From a checkpoint of a small mixture-of-experts model trained on Wikipedia: 14 layers, 3 picks a token.
Below are experts of layer 11 (counted from 0) of a mixture-of-experts language model. Rows are named router (the router's row for the expert), gate (a neuron's input weights, with its number), up (a neuron's input weights, with its number), down (a neuron's output weights, with its number) and show model dimensions 240-279. Each number is 128 + 24 x the weight over its row's rms, rounded and kept within 0 to 255.
After each expert's rows: "gets" lists some tokens that make up at least twice as much of what it gets as of all text; "comes before" lists some tokens at least twice as common just after its tokens as in all text. This comes from a sample of Wikipedia text that the model never trained on. Tokens count by the router's weight.

# expert 2
router [106 175 102 128 109 150 109 142 124 114 138 108 123 168 137 115 179 140  88 118 104 119 147 123 118 124 127 141 149 143 131  99  95 111 151 166 122 144 151 134]
gate0 [137 149  86 153 145 110 154 135 145 135 115 139 151 104  92 149 112 115 123 164 125 152  77  65 155 117  87 160 157 133 142 115 168 104 129 104 124 130 129 115]
up0 [115 141 148 126  95 144 133 150 166 125 145 116 103 200 166 124 147 175 154 123 134 146 142 174 133 149 136  70 117 142 122 168 129 152 120 118 150  96 104 144]
down0 [113 150  94 124  92 151 110 113  71 185 154 124 156 122 146 162 163 160 149 103 128  77  55 132 163 153 131 121 134 127 137 104 131 107 126 125 133 121 111 144]
gate1 [ 86 159 124 135 170 101 128  84 150  57 120 114 114 147 135 179 149  81 118 149 134 100 142 111  71 102 117 164 150 149 125 105 151 122 120 122 154  78 161 134]
up1 [105 129 107 118 165 116 181 123  95 162 140 124 195 130 112 143  86 125 130 134  98 147 144 111 128 105 142  96 164 117  90 137 148  90 176 138 130 122 121 142]
down1 [143  83  96 122 140 102  96 103 123 125 140 107 118  89 107 120 127  83 144 131 127 150 113 120 153 152 149 123 114 171 122 120 119  90 120 134 109  99 111 167]
gate2 [ 91  88  97 147 158 150 147 138 139 124 121 115 150  97 123 141 101 133 138 124 107 117 137 175 160  88 179 140 106 120 146 163 107 154 159 109 123 125 114 173]
up2 [111  88 108 141 164 129 121 112 171 104 110 136 137 137 148  82 140 151 112 126 103 130 126 117 128 115 119 130 168 110 160 125 100 149 107  94 161 126  92  77]
down2 [115 135 137 139  91 108 161 160 152 129 150 121 132 122  85 135  77 173 156 137 167 135 134 131 104 127 115 151 128 109 150  67 119 112 167 125 156 128  98 112]
gate3 [150 121 105 106 137 127 117 142 145 131 127 146 138  99  94 157 146  99 158 150 112 152 127 143 142 144  72 140 164 148 149 114 105 134 153 140 126 164 116 163]
up3 [122 143 140 116 110 118 125 145 107 132 141  96 152 172 133 104  79 123 121  76 130 115 118 130 108  90 145 138 122 107 150 132 125 128 115 139  90  91 110 110]
down3 [125 158 140 116 124 103 134 158 131  69 178 142 120 124 138 115 131 101 114 159 144 205 133 123  97 109 135 174 124 126 128 132 167 142 140 142 141 122 119 107]
gate4 [ 64 146  52 138 111  91 109 134 109 124 132 106 127 115 111 111 153 116 105 102  83 133 110 121  87 106  66 136 142  80  94 148 123 114 138 161 127 133 104 142]
up4 [132 143 145  82 155 134 130 154 159 144 122 158 120 119 159 117 187 148  84 108 134 106  92 147  90 116 118 189 154 110 122 103 157 126 103 148 123 100 109 126]
down4 [154 167 156 121 104 118 152 105 168 161 132 136 127 147 139 109 114 178  99 154 131  28 120 116 106 157 135 154 118 148 122 127  82 128 120 168 123 115 154 109]
gets: " of", " was", " is", " to", " and", " with"
comes before: " the", " a", " be", " an", " been", " not"

# expert 30
router [109 132 138 135 100 114 101 150 119 148 108 143 135 168 138 118 138 112 172 114 124 112 149 103 185 155 127 129 134  98 109 187  99 113 120 143  96  87  89 124]
gate0 [127 130  59  99 151 141 120 132 125 134 168 146 137 123 166 107 158 139 124 127  80 146 124 131 132 169 137 148 163 139 118  93  96 136 139 155 122 107 123 144]
up0 [137 166 164 121  99 114 137 148 162 147 156 122 105 137 135 166 112 134 109 157 111 172 152 111 118 141 132 135 103 154 117 106 123 139 114 128 133  98 125 113]
down0 [161 109 150 116  73 117 108 143  88 138 101 128 122 133 168 180 136 171 111 139 141 144 110 145  67  89 115 102 120 156 167 125  93 154 170 141 109 113 162 143]
gate1 [133 126 157 112 145 143 126 125 151  87 128  72 149 141 156 164 151 126 162 152 101 113 135 108  99 126  91 105 222 127 117 150 132 131 144 152 112 110  85 155]
up1 [ 95  94 112 151 134 180 164 100 125 158 151  96 142 146 100 140 132 137 123 126 174 152 114 110 156 125 142 100 104  85 181 113  98 108 131 139 119 116 111 163]
down1 [ 72 122 127 161 137 110 104 120 119 103 121 105 147 136 162  72 150 136 112 128 106  69 100 189 123 149 121 137 124  95 190 148 120 133 127 140 139  93 116 117]
gate2 [159 125  80 104 124 141  66 141 136 141  70  95 151 178 110 122 135 136  91 122 124 121  84 107 129 119 167 137 146 137 135 139 134 140 146 141 164 131 115  89]
up2 [135 101  79 138 178 126  90 100 131 149 107 116 143 174 136 154 137 138 108 105  78 115 122 153 125 132 118  99 173 126 115 138 145 150 141 166 121 170 125  84]
down2 [146 119 124 131 113 131 103 155 144 133 139 138 152 144 126 151 119 189 106 108  76  98 141 102 112 122 117  94  89 131 148  78 125 161 126 145 141 139 103 107]
gate3 [114 125 133 153 156  84  89  83 139 133 154 118 125 111  96 146 126 112 141  94 106 152 106 173 126 112 201 155 143 127 146 126 128 115 129 149 106 127 118 160]
up3 [114 114 109 117 122 146 122 149 131 156  57 160 108 133 111 137 129 163  90 124 134 129 154 142 126 130 144 134 141 149 115 165 153 121 149 125 107  86  87 115]
down3 [112 116 116  98 118 165 115 147 114 146 137 107 111 119 147 127 197  94 154 122  97 165 129 137 155 165 145 142 107 106 111 147 112 114 126 134 113 147 148 138]
gate4 [ 94 132  78 152 180 123  80 137 108 116 139 110 140 148 172 135 152 114 115  99 106 182  97 118 116 105 175 122 153  85  87 136 153 112 140 141 142 102 103 126]
up4 [188  95 140 129  83 154 157  65 164 142  92 165 150 113 115 102 140 141 117 121 139 151 133 140 149 158 147 121 138 149 134  95 123 105  74 167 136 155 120  83]
down4 [148 133 125 105 146 151 148 141 118  67 112 105 196 120 150 113 135  76 188 172 142 200 144 129 177 121 151 115 145  96 139 120 149 140 111 102 156 135 111 131]
gets: "\n", "==", "===", ":", "/", "′"
comes before: "-", "|", "\n", "The", "In", "=="

# expert 20
router [107 113 109 125 118 137 156 141 106 118 165 121 118 154 137 112 101 109 115 100 134 142 145 110  87  75 133 138 155 107 117 111 132 123 102 185 134 104  74 125]
gate0 [144 116 115 146 104 122 109 141 142  94  79 185 147 117  95 134 121 139 161  91 110 167 129 128 123  82 178 110 107 107 128 138 137  82 131 149 137 108 160 137]
up0 [120 119 147 134 167 129 123  82 128 143 179  79  67 151 153 134 128 123 127 168 124 101 119 112 174 166 117 144 135 132 122  98 106 199 130 122 131 155 102 128]
down0 [110 124 150  99 154 143 151 159 123 141 135 137 164 124 143 131 176 130 124 132 103  91  86 133  97 137 182 102  94 121 107 113 142 142 131 105 135 150 164 146]
gate1 [151 119 106 102 121 174 146 130 146 118 175 116 140 150 106  97 113 128 149 135  96 108 105 155 124 127 148 166 140 131 137 181 126 140 184 182 104  88 124 122]
up1 [140 121 115 117 172  68 146 113 123 177  93 166 128 115 128 128 119 100 116 126 172 151 140 107 125 112 117 104  97  68 127 102 155 130 108 135 150 131 139 154]
down1 [147 180 103 116 129 150 136 163 125 121  97 118 158 139 153 127 113 117  99  97 120 117 116 100 164 134 111 123 149 135 201 172  84 133 109  85 155 125 105 134]
gate2 [126 139 139 161 143 174  93 108 125  94 100 144 149 137 109 138 157 136  99 141 137 153 131 155 122 112 158 130 112 137 140  98 138 126 114 174 156  86 150 125]
up2 [104 117 111 111 147 176 136 148 145 124 132  99 116 104 172 148 200 114 100  93 116 189 163 152 116 134 118 119 135 134 124  74 119 126 127 153 152  81 146 135]
down2 [122 141  78 118 131 137 115 126 100 170 141 148 119 154 177  75 129 126 146 187 112 190 111 157 110 100 156 117 120 104 125 137 141 142 134 104 144  94 110 115]
gate3 [137 100 134 140 109 139 114 141 108 143 163 142 105 146 123 140 145 123 137 132 119 133 135 115 132 144 179 153 135 140 109 125 152 120 172 133 114  72  89 172]
up3 [142 162 117 103 170 127 121 117 132 113  81 104 129  94 128 117 117 138 143 149 132  98 134 141 148 154  82 142 106  64 149 132 119 125 106 124 123 171 180  97]
down3 [115 156 117 126 155  99 129  92 140 134  89 116 114 143 196 114  94  91 140 111 163 170 120 113  92 151 147 139 124 136 122  84 140 113 138 122 133 133 112 156]
gate4 [121 131 131 135 145  98 118 156 112 124 112 104 122 146 112 105 126 137 135 130 119 129 122 121 139 159 105 141 173 122 156 132 136 153 161 124 144 118 155 106]
up4 [ 97 143  85  99 120 132 149 148 138 137 144  99 156 136 117 130 120 142 144 132 142 158 141 136 135 156 101 154 132 128 123 110 107 156 135 153 107 122 125 118]
down4 [121 146 127  57 105 115 137 111 150 111 139 134 109 111 160 110 110 119 103 117 116 181 165 158 120 152 176 120 102 132 119 111 127 168 143  77  77 155 151  92]
gets: " |", ".", "s.", "es.", ").", ";"
comes before: "\n", " The", " In", " ", " He", " It"

# expert 17
router [126 108 117 182 136 131 126 134  64 116 118 149 161 108 175  93 171 126 124 135 120 126 136 105  87 140  96 151 104 153 187 109 111 132 108 142  94 138 156 132]
gate0 [148 140 112 125  94 175 110 179 110  97 115 163 140 116 113 148 121 136  68 124 121 126 137 110 141 173 143 149 111  71 206 134 137 124 170 109 104 137 156 118]
up0 [117 123 150 125 159  99 155 144  86 106 125 137 133 118 151  77 130 125 134 144  99 152 174 123 128 145 142 105 114 115 104 126 163  88 167 121 131 115 153 121]
down0 [112 134 108 167 140 108  68 158 142 123 121 120 148  85 144 150  92  78 158 137 183 105 151 176  95 122  86 132 141 106 101  93  97 146 152 147 172 102 178  88]
gate1 [117 168 112 109 147  90 115 134 162  83 125 156 158 109 139 154 142 109 103 165  92 121 125 132 132 108 116 146 137 107 142 171 113 158 179 164 113 166 125 123]
up1 [109 126 122 139 131  91 141 101 116 116 145 159 162  90 157 148 133 155 107 164 111 108 142 165 131  96  93 104 132  96 120 120 141 143 114 144 125 113 136  94]
down1 [119 141 159 131 143 166 140 116 137 136 131 143 128 151 167  92 152 141 148 142 113 153 157 128 142 108 103 101 144 147  74  98 134 101 139  75 135 113 146 134]
gate2 [ 94 143  78 157 150 126 131 121 125 135 109 129 100 113 148 131 119  86 123 111 131 153 115 125 104 114 125 129  93 141 142 133 135 116 131 152  83 141 123 142]
up2 [ 72 109  93 127 111 124 161 128 132 135 122 114 139 127 138 121 141 160 175 125 191 166 149 101 147 111 133 177 115 141 103 134 123 141 109 141 111 126 117 149]
down2 [121 152 122 152 171 116 151 154  93 121 138 148 151 142 149 133 125 103  82 149  85 142 103 126 143 116 118 146 117 127 132 153 154 122 172 102 171 144  93 150]
gate3 [141 136 142 117  96 148  89 126 141 140 134  79 117 133 147 155 107 146 134 169 115 103 150 141 118 113  93 171 114 126 119 119 147 147 143 105  86 113 150 101]
up3 [103 130 105 104 130 167 170 131 115 127 133 120 134 175 157 133 188 118 145 120 161 143 140 137  85 143 132 110 114 149 108 131 157 150 118 137 113 132 177 113]
down3 [ 92 134 153 158 110 155 124 124 114  95 118 156 128 102 146 102 122 153 164 151 138 106 116 120 136 156 144 121 156 104 122 113 135 114  94  79 163 136 136 135]
gate4 [156 140 143 141 131 116 114 153 138 102 131 166  80  84 116 133 172 124 107 126 185 169 147 166 110 141 115 165 143 138 107 110 115 156 127 161 108 153 110 166]
up4 [146 133 150 113 159  93 104 155  89  85 123 134 122  94 135 105 212 127  92 171  98 151 160 179 108 136 119 113 109 114 130 125 114 148 140 138 130 136 144 122]
down4 [189 137 138 182 195  95 141 143 113 123 151 130 102 135 153 166  98 118 112 142 163 121 166 120  98 122  89 145 135 117 166 149 128 126 129 149 101 101 118 124]
gets: "s", " s", "es", "ers", " S", "S"
comes before: " and", " of", " in", " were", " to", " are"

# expert 11
router [109 132 118 108 138 155 134 124 137 158 107 171 115 121  83 104 123 151 136 110 139 144 169 131  66 142 157 135 108 140 144 139 107  92 130  84 141 179 135  80]
gate0 [145 110 166 149 131 131 134 113 133 121 105 141 110 153 135 165 128 153 137 115 162 170 119 149 107 148 126 127  87 105 125 172 126 121  70 125 110 102 136 128]
up0 [126 128  83 115  78 141 138 164 124 154  98 140 119 105 156 138 155 167 118 111  97 140 185 167 126  97 162 132 127 149 129 150 122 153 102 122 157 120 126  94]
down0 [105 170 106  88 141 131 138 149 130 164 124 135  93 133 117 139 106 103 107 105 154 143 133 130 151  85 124 185 129 173 115 110 128 131 114 149 148 108 110 139]
gate1 [131 153 163 162 136  92  88 107 125 118 128 149  93 117 124 134 117 104 134 121 105 128 149 101 115 159 107  76 173 139 133 119 147 147  99 151 137 148 158 102]
up1 [103 172 109 109 119 169 135 140 129 105 131 112 150  97 136 132 110 130 110 135 157 132 167 130 143  86 139 171  93 115 142 142 104 154 121 108 119 147 101 155]
down1 [152 138 120 106 124 106 118 139 124  78 116 140 169  89 140  99 133 100 140 142 100 125 129 145 123 104 165 143 145 129 103 128 147 143 142 173  94 130 125  75]
gate2 [136  84 150 159 154 151 129 100 165  86 151 136 144  94 142 132 138 169 123  97 155 131 153 125  78 100 133 110 107  91 120 119  73 128 147 155 148  99 154 107]
up2 [130  94 126 122 129 140 137 102  88 115  86 139 139 123 149 140 173 116 149  97 123 141 128 151 122 132  66 129 148 130  69  88 103  99 113 139 110 157 108  84]
down2 [145 150 153 143  75 144 147 130 132 163 136 140 104 107 115 108  96 108 105 106 102  87 140 116 118 116 125 101 163 157 129  80 135  86 130 151 122 146 139 114]
gate3 [145 139 132 118 140  92 183 134 164 153 130 132 144 128  98 176 129 137  75 162 101 136 145 134 141 172 120 121 132 120 113 124 126 111 163 130 150 107 154 110]
up3 [173 134 111 153 177 163 134 151 106 157 130 112 114 108 134 176 130 107 168 146 125 184 166 178 135 150  62 127 135 116 153 112 132 111 142  86 136 172 148 138]
down3 [140 112 145 116 131 174 134 108 120 118 103 145 138 109 109 121 160 111  89 126 131 165 135 158 153 123 130 122 158 152 119 144 125 116 177 141 133 102 145 119]
gate4 [120 137 156 155 134 152 109 151  83 115 151 128 131 108 125 100 165 148 203 160 122 158  98 134 125 138 151 155 124 211 124 167 125 137 160 148 160 122 132 114]
up4 [106 159 118 113 106  80 157 119 181 114 124 139 140 151 140 166 100 148  69  95 145 110 148 129 119 113 105 108 107  97 121 149 144  99 100 125 108 135  98 149]
down4 [131 131 138  98 146 159 118 100 142 114 109 135 150 128 113 151  99 100 153 130 151 100 122 110  87 150 136 143 126 147 130 117 156  84 142 210 102 152  95 135]
gets: " 5", " 3", " 4", " ", " 6", " 1"
comes before: " |", "5", "9", "8", "2", "4"

# expert 14
router [142 141 132 120  92 141 144  78 162 157 108 121 153 176 150 151  82 140 132 104 135 129 117 111 129 114 104 176 116 145 136 137 112 102 133 151 138 135 138 106]
gate0 [156 148  94 145 120 160 109 157 149 104 144 161 120 129 140 108 108 133 118 121 153 126 129  90 136 114 141 116 135 140 140 137 126 124 151 169 121 100  96 145]
up0 [112 113 166 131 109 116 104 141 117  88 120 155 132 147 111 100 148  87 136 189 166 135 136  98 124 106 128 104 148  82 112 171 141 131 134 167 158 116 154 137]
down0 [142 125 144 115 132 125 157 120 142 157  94 109 126 144 109 108 134  93 152 126  99 182 134  88 136 155 141 126 125 120 147 150 106 106 109 157 121 130 146  95]
gate1 [125 117 109 175  93 151 140 135 125 101  99 102 158 172 100 128 161 122  97  72 153 141 110 129  88 137 144 143 124 114 124 132 111 136 167 148 149 138 103 131]
up1 [113 153 128 147 117 132 187 195  43 134 106 117 100 136 134 138 143 102  94  84 156 136 123 140 114  98 153 112 114 132 109 104 147  96 133 124 128 135 100  91]
down1 [131 128 142 132 152 144 145 139 137 135 141 122 145 100  96 131 122 149 101  89 116 122 136 169 135 123 149 125 189 116 127 115  88 119 118 107  98 112 115 117]
gate2 [123 172 108 136  86 137 126  69 106 150 120 116  82 144 129 120 109 123  97  87 115 118 105 113 113 121 103 126 135 141 136 122 112 137 108 114 171 165 162 101]
up2 [107 183 121 157 126 169 109 103  78 146 142 121 118 123 103 132 145 113 137 129  98 104 160 152 123 127  82 131 127 126 147 129 126 125 156 128 144 138 123 128]
down2 [142 162 124 101 113 103 168 105 116 166 111 127 135 137 140 115 144 118  85  89 138 125 121 138  93  97 137  89 103 140 124 164 115 132 130 146 106 114 162 171]
gate3 [123 141 104 108 149 120 150 109 176 112 114 109 112 150 117  89 103 170 126 142 105 117  77 115 126  97 101 173 128 109 135 135 148 123 156 120 131 185 155 134]
up3 [158 168 128 145 115 115 129 140 108 153  99 156 110 144 131 109 163 137 118 138 126 127 142 131 139 158  98 124 142 147 143 148 117 127 145 127 119 119 142 159]
down3 [166 113 128 131 139 154 114 151 158 136 147 128 151  83 144 147 180 166 151 139 101 107 112 152 105 154 172 142 108 127 139  75 105 125 127 123 104 121 119 113]
gate4 [ 73  94  98 115 114 117 130 129 141 147 108 122 122 156 155  96 152 137 130 134 113 110  90 100 141 146 146 153 136 120 103 124 140 128 179 119 119 164 108 161]
up4 [162 136 139 132 100 140 147 117 148 125 139 100 114 152 117 118 146 166 114 117 104 120 130 128 101  95 106 105  87 158  84 109 123 104  97 163 144 116  98 117]
down4 [124 151 123 117 149 150 131 164 130 154 121 130 114 135  91 105 115 111 117 135  96 138 134 121  95  98 164 151 125 126 155 136 128 113  84 140 109 103 110  91]
gets: " on", "ed", " up", " out", " used", " known"
comes before: " to", " in", " by", " on", " the", " as"

# expert 0
router [101 161 151 166 140 142 128  84 108 156 100 117 141 138 144 106 122 134 134 106 124 149 146 139 131 142 135 148 122 113 117 190 154 127 130 154 134 148 158 105]
gate0 [119 139 128 163  86 146 133 161 120  96 123  89 126 160 144 143  99 158 128 134 146 122 148 151 106 134 143 164 129 106  83 113 134 108 100 119 144 109 174 136]
up0 [124 150 113  88 149 116 135 173 158 147 105 145 143 122 170 134 108 117 144 148 117 127 149  94 106 149 138 132 134 119 149 109 162 147 127 175 104 154 140 141]
down0 [132 154 106  97 143 132 176 102 124 134 100 128 119  95 103 143 127 139 128 150 120 169 140 121  84 160 113 136 146 138 124 122 140 140 130 140 144 168 130 113]
gate1 [146 138 115 117 114 112 160  86  90 150 120 136 163 147 140 107 149 151 184 171 134 147 149 123 143 180 111  76 168  88 143 146 128 131 126 133 116 111 147 137]
up1 [126 127 128 117 145 182  87 162 130  88  96 111 119 140 121 168 118 118 100 131 136 144 146 131 144  96 129 144 142 146 113 103 121 127  82 100 133 168  89  85]
down1 [181 141  99 152 134  91 125 107 122 108  98  97 117 127  96 165 127 149 107 131  91 103 119 114  93 110 149 146 127 108 140 119 182 110  93 138 137  93 132 132]
gate2 [146 115 174 112 110 110 117  87 115 115 105 127 149  80 133 129 116 137 120 114 156 132 126 116 161 174 182 112 137 151 155 139 163 131 144 124 111 135 156 130]
up2 [156  98 129 142 108 158 153 206 174 146 105 173 156 102 123 124 148  83 111 151  78  94 160 174  95  79 163 123 132 121 118 148 122 131 122 109 137 144 144 124]
down2 [167 162 143 144 132 109 145 140 150 116 135 127 134 122 154 132 122 112 100 121 128 164 113 143 114 145 182 137 145 139 173 111 131  91 140 120 132 136  80 104]
gate3 [135 143 173 115 141 107 140  69 111 127 131  97 162  98 129 165  81 184 147 106 139 159 135 152 110 124 107 129 112 129 155 122 146 114 161 163 114  92 118 140]
up3 [ 88 122 125 106  92 116 124 163 125 116 151 170 146 175 108  95 127 161 178 137 112 131 122 123 131 131 138 131 128 132 172 149 143 100 145  85 107 149  93 149]
down3 [134 119 128 119 123 130 147 128 135 136 104 131 124 124 138 146 102 138 146 135 148  86 132 132 102 140 119 187  94 146 157 147 126 156 121 113 110 120  97 134]
gate4 [149 123 182 136 113 115 130 115 106 107 138 120 121 125 139 163 158  90 191 147 121 142 171 141 162 159 164 128  91 107 125 114 132 119 124 174  79 139 114 117]
up4 [128 173 112 123  97 135 119 169 157 130  80 155 120  76 128 143 158 130  79 148 117 126 161 128 120 139  78  74 144 155 164 139 108 157 140 122 186  98 118  95]
down4 [146 135  78  95 141 186  88 115 147 138 114 159  90 122 140  99  84 150 101  96  93 142 111 107 131 127 116  99 108 137 158 110 136  88 161 121 139 172 152 159]
gets: " ", " 0", " 1", " 2", " —", " 3"
comes before: " |", ";", "′", "1", "4", " m"

# expert 27
router [ 80 163 142 135  96 140 131 125 148 148 116  83 152 110 118 121 109 137 122  89 116 110 131 129 110 105 147 106 117 134 127 105 136 100 149 115 122  94 166 146]
gate0 [147  97 149 110 128 127 109  99 132 109 114  96 154 149 181 109 144 120 117  98 132 114 144 159 140  99 162 119 171 119  99 184  76 140 139 126 145 115 169 115]
up0 [112 149 141 128 161  93 185 159  96 147 161 148 124  93  84 133 152 139 111 131 167 160 119  96 116 151 118 130  90 147 132 100 139 130  79 102  93 105 117 158]
down0 [102 144 162  95 135  83 146 122 107 155 176 145 136 121 173 117 129  96 133 158 110 162 128 158 151 142 145 148 134 190 125 145 155 123 135 118 123 136 105 150]
gate1 [133 143 140 105 113 154 120 102 130 130 117 140 116  98 121 151 141 217 129 129  85 138 159 135 141 126 130 141 130  96 126 123 151 128 114 103 126 116 125 135]
up1 [114 106 124 160 148 135 148 148 150 146 156 108 149 114 104  89 171 131 142 127 109 160  84 106  94 126 118  92 125 150 135 118 111  97 165 176  98 110 112 102]
down1 [139 139 124 203 138 136 106 113 154 122 136 108 168 126 107 112 139  75 188 132 135 127 122 155 120 133 149 123 129 139 111 133 145 143 103  99 133 102 117 159]
gate2 [149 126 135 137 170 117 133 149 112  87 153 119 116  82 150 161 137 105 130 163 145  94 118 114  92 106 102 125 106 168 134 157 162 140 105 138 136 130 114 119]
up2 [ 85 114 128 148 146 161 119 153  89 170  99 134  56  99 116  71 125 124 103 116 123 151 137 165 138 106 186 165 115 136 100 121 112 145 144 134  99 157  91 122]
down2 [151 130 134 130 142 122 148 111 136 122 180 152 146 144 164  94 101 104 135 120 113 114 145 128 144 130 109 117 111 136 152 164 110 146 143  89 134  94 112  97]
gate3 [139 176 106 153 143 125 118 106 140 150  87 117 137 136 139 150 182 125 121 137 124 120 113 183 144 106 135  94 155 103 178 126 115 133 153 135 118 125 165 106]
up3 [127 138 157 126 150 117 116 197 122 181 132 140 130 124 171 158 186 128  75 149 118 161 116 141 156 123 143 133 122 151 171 102 147 132 165  95  82 124 143 140]
down3 [147 178 162 172 123  87 145 111 141 133  94 121  89 152 117 153 143 139 101 121 132 229 130  93 129 109  96  99 120  83 149 131 119 115 138 127 158  64 139 109]
gate4 [107 122 139 152 140  73 150 131 138 136  98 131 140 136 106 117 120 123 127 115 119 135 108 130 137 103 175 167 123 137  82 141 154  94 137 101 136 136 169 118]
up4 [123 131 142 106 123 132 154  84 149 159 115 116 133 111 142 119  97  92 144 131 121 157 138 126 173 159 125 113 133 175 172 131  92 126 109  54  82 112 123 120]
down4 [143 110 149 114 126 109 136 126 144 116 164 137  88 187 133 131 131 118 128 104 106 107 131 192 159 130  99 147 155 112 106 109 124 109 102 107 134 103 136 127]
gets: " |", "|", ";", ":", " /", " 0;"
comes before: " ", " 0", " 1", " 2", " 3", " 4"

# expert 1
router [107 137 136 122 101 186 127 120 141 146 160 135 152 134 119 151 124 107 139 145 128 110 137 107  65 133 119  92 103 192 152 110 128 101 192 184 129 139 117 159]
gate0 [140 144 133 162 100 153 116 115 144 105 124 121 173 154 129 172 120 121  97 115 146 119 111  75  99 114 132  79 151  94 134 134 171  71 130 172 107 132 133 155]
up0 [177 168 126 123 131 126 147 106 148 130 162 117 123 120  84 137 139 140 110 155  74  79 108 128 163 143 142 163 112 147 136 124 101 169 105 118 136 145 128 112]
down0 [180 135 114 121  98 141 134  85 121 150 127 111 103 151 166 176 141 109 100 121 130 109 156 165  94 110 157 143 159 148 120 150  97 146 105 111 172 128 128  96]
gate1 [152 137 123 114 138 162 118 112  94 141  96 171 125 131 140 150 156 162 180 121 163 136 150 129 106 131 147 114 117 133 106 115 137  87 155 141 110 140 115 182]
up1 [ 99 133 144 125 169 128 118 137 125 105 115 124 152  87 114  91 113 166 124 108 106 125 125 172 151 132 122 155 168 153 130  85 114 155  95 112 131 123 106  48]
down1 [155 143 148 153 122 126 108 161 133 127 121 173 109 130 121  75  87 142 124 128 106 110  91 149 105  98 107 163 135 103  98  84 136 129 178 114  91 162 120 137]
gate2 [122  89 104 164 117 105 152 134 102 138  88 149 102 140 144 116 143 116 124 153 162 122 138 111 110 115  89 103 118 155 140  76 138 134  94 105 149  97 129  82]
up2 [156 143 131 185 142 164 181 125 112 150 133 164 105 115 100 111 154 112 129 148 162 141 160 133 159  92 153 104 130  87  96  88 144 122 122  95 101 116 116 119]
down2 [141 128 110 118 130 138 139 136  97 127 131  94 134 116 111 156 103 149 155 115 138 169 135 161 135 116 154 124 154  83 121 173  97 115 137 127 109 127 158 158]
gate3 [150 148 100 120 119 139 123 187 121  95 158 122 105 144 145 122 140 142 126 104 141 132 104  94 106 121 115 109 141 169 150 132 149 123 123 132 105 139 160 138]
up3 [101 110 149 123 147 178 175  97 122 144 141 118 167 116 161 127  96 133 173 138 102 125 146 130 141 150 118 108 134  75  85 117 111 134 162 120 122 129 124 130]
down3 [148 161  75 122 120 151 161  99  95 175 123 143 110 146 116 152  89 140 116 171 159 110 110 139 118 128 103 104 101 122 149 138 159 128 130 130 106 113 158 159]
gate4 [111  95  83 115 163 127 122 128 125 127 102 112 137 123 132 117 159 170 106  97 154 112  68 135  97 124 107 150 161 119 138 145 135 120 145 173 136 129  97 150]
up4 [138 145 125 119 144 169 140  97 128 153 111 113 103 127 137 158 106 107  94 149 116 140 142 137 174 131 177 137 122 111 146 123 140 135 122 115 126 139 133 115]
down4 [101 157 145 141  93 126 144  96 144 126 176 127 149 145 118 126 101 122 156 131 140 240 142  93 143 162 117 163 106 139 147 117 124  86 138 109 134 155 104 125]
gets: " to", " the", " in", " of", " The", " for"
comes before: " the", " a", " be", " his", " first", " film"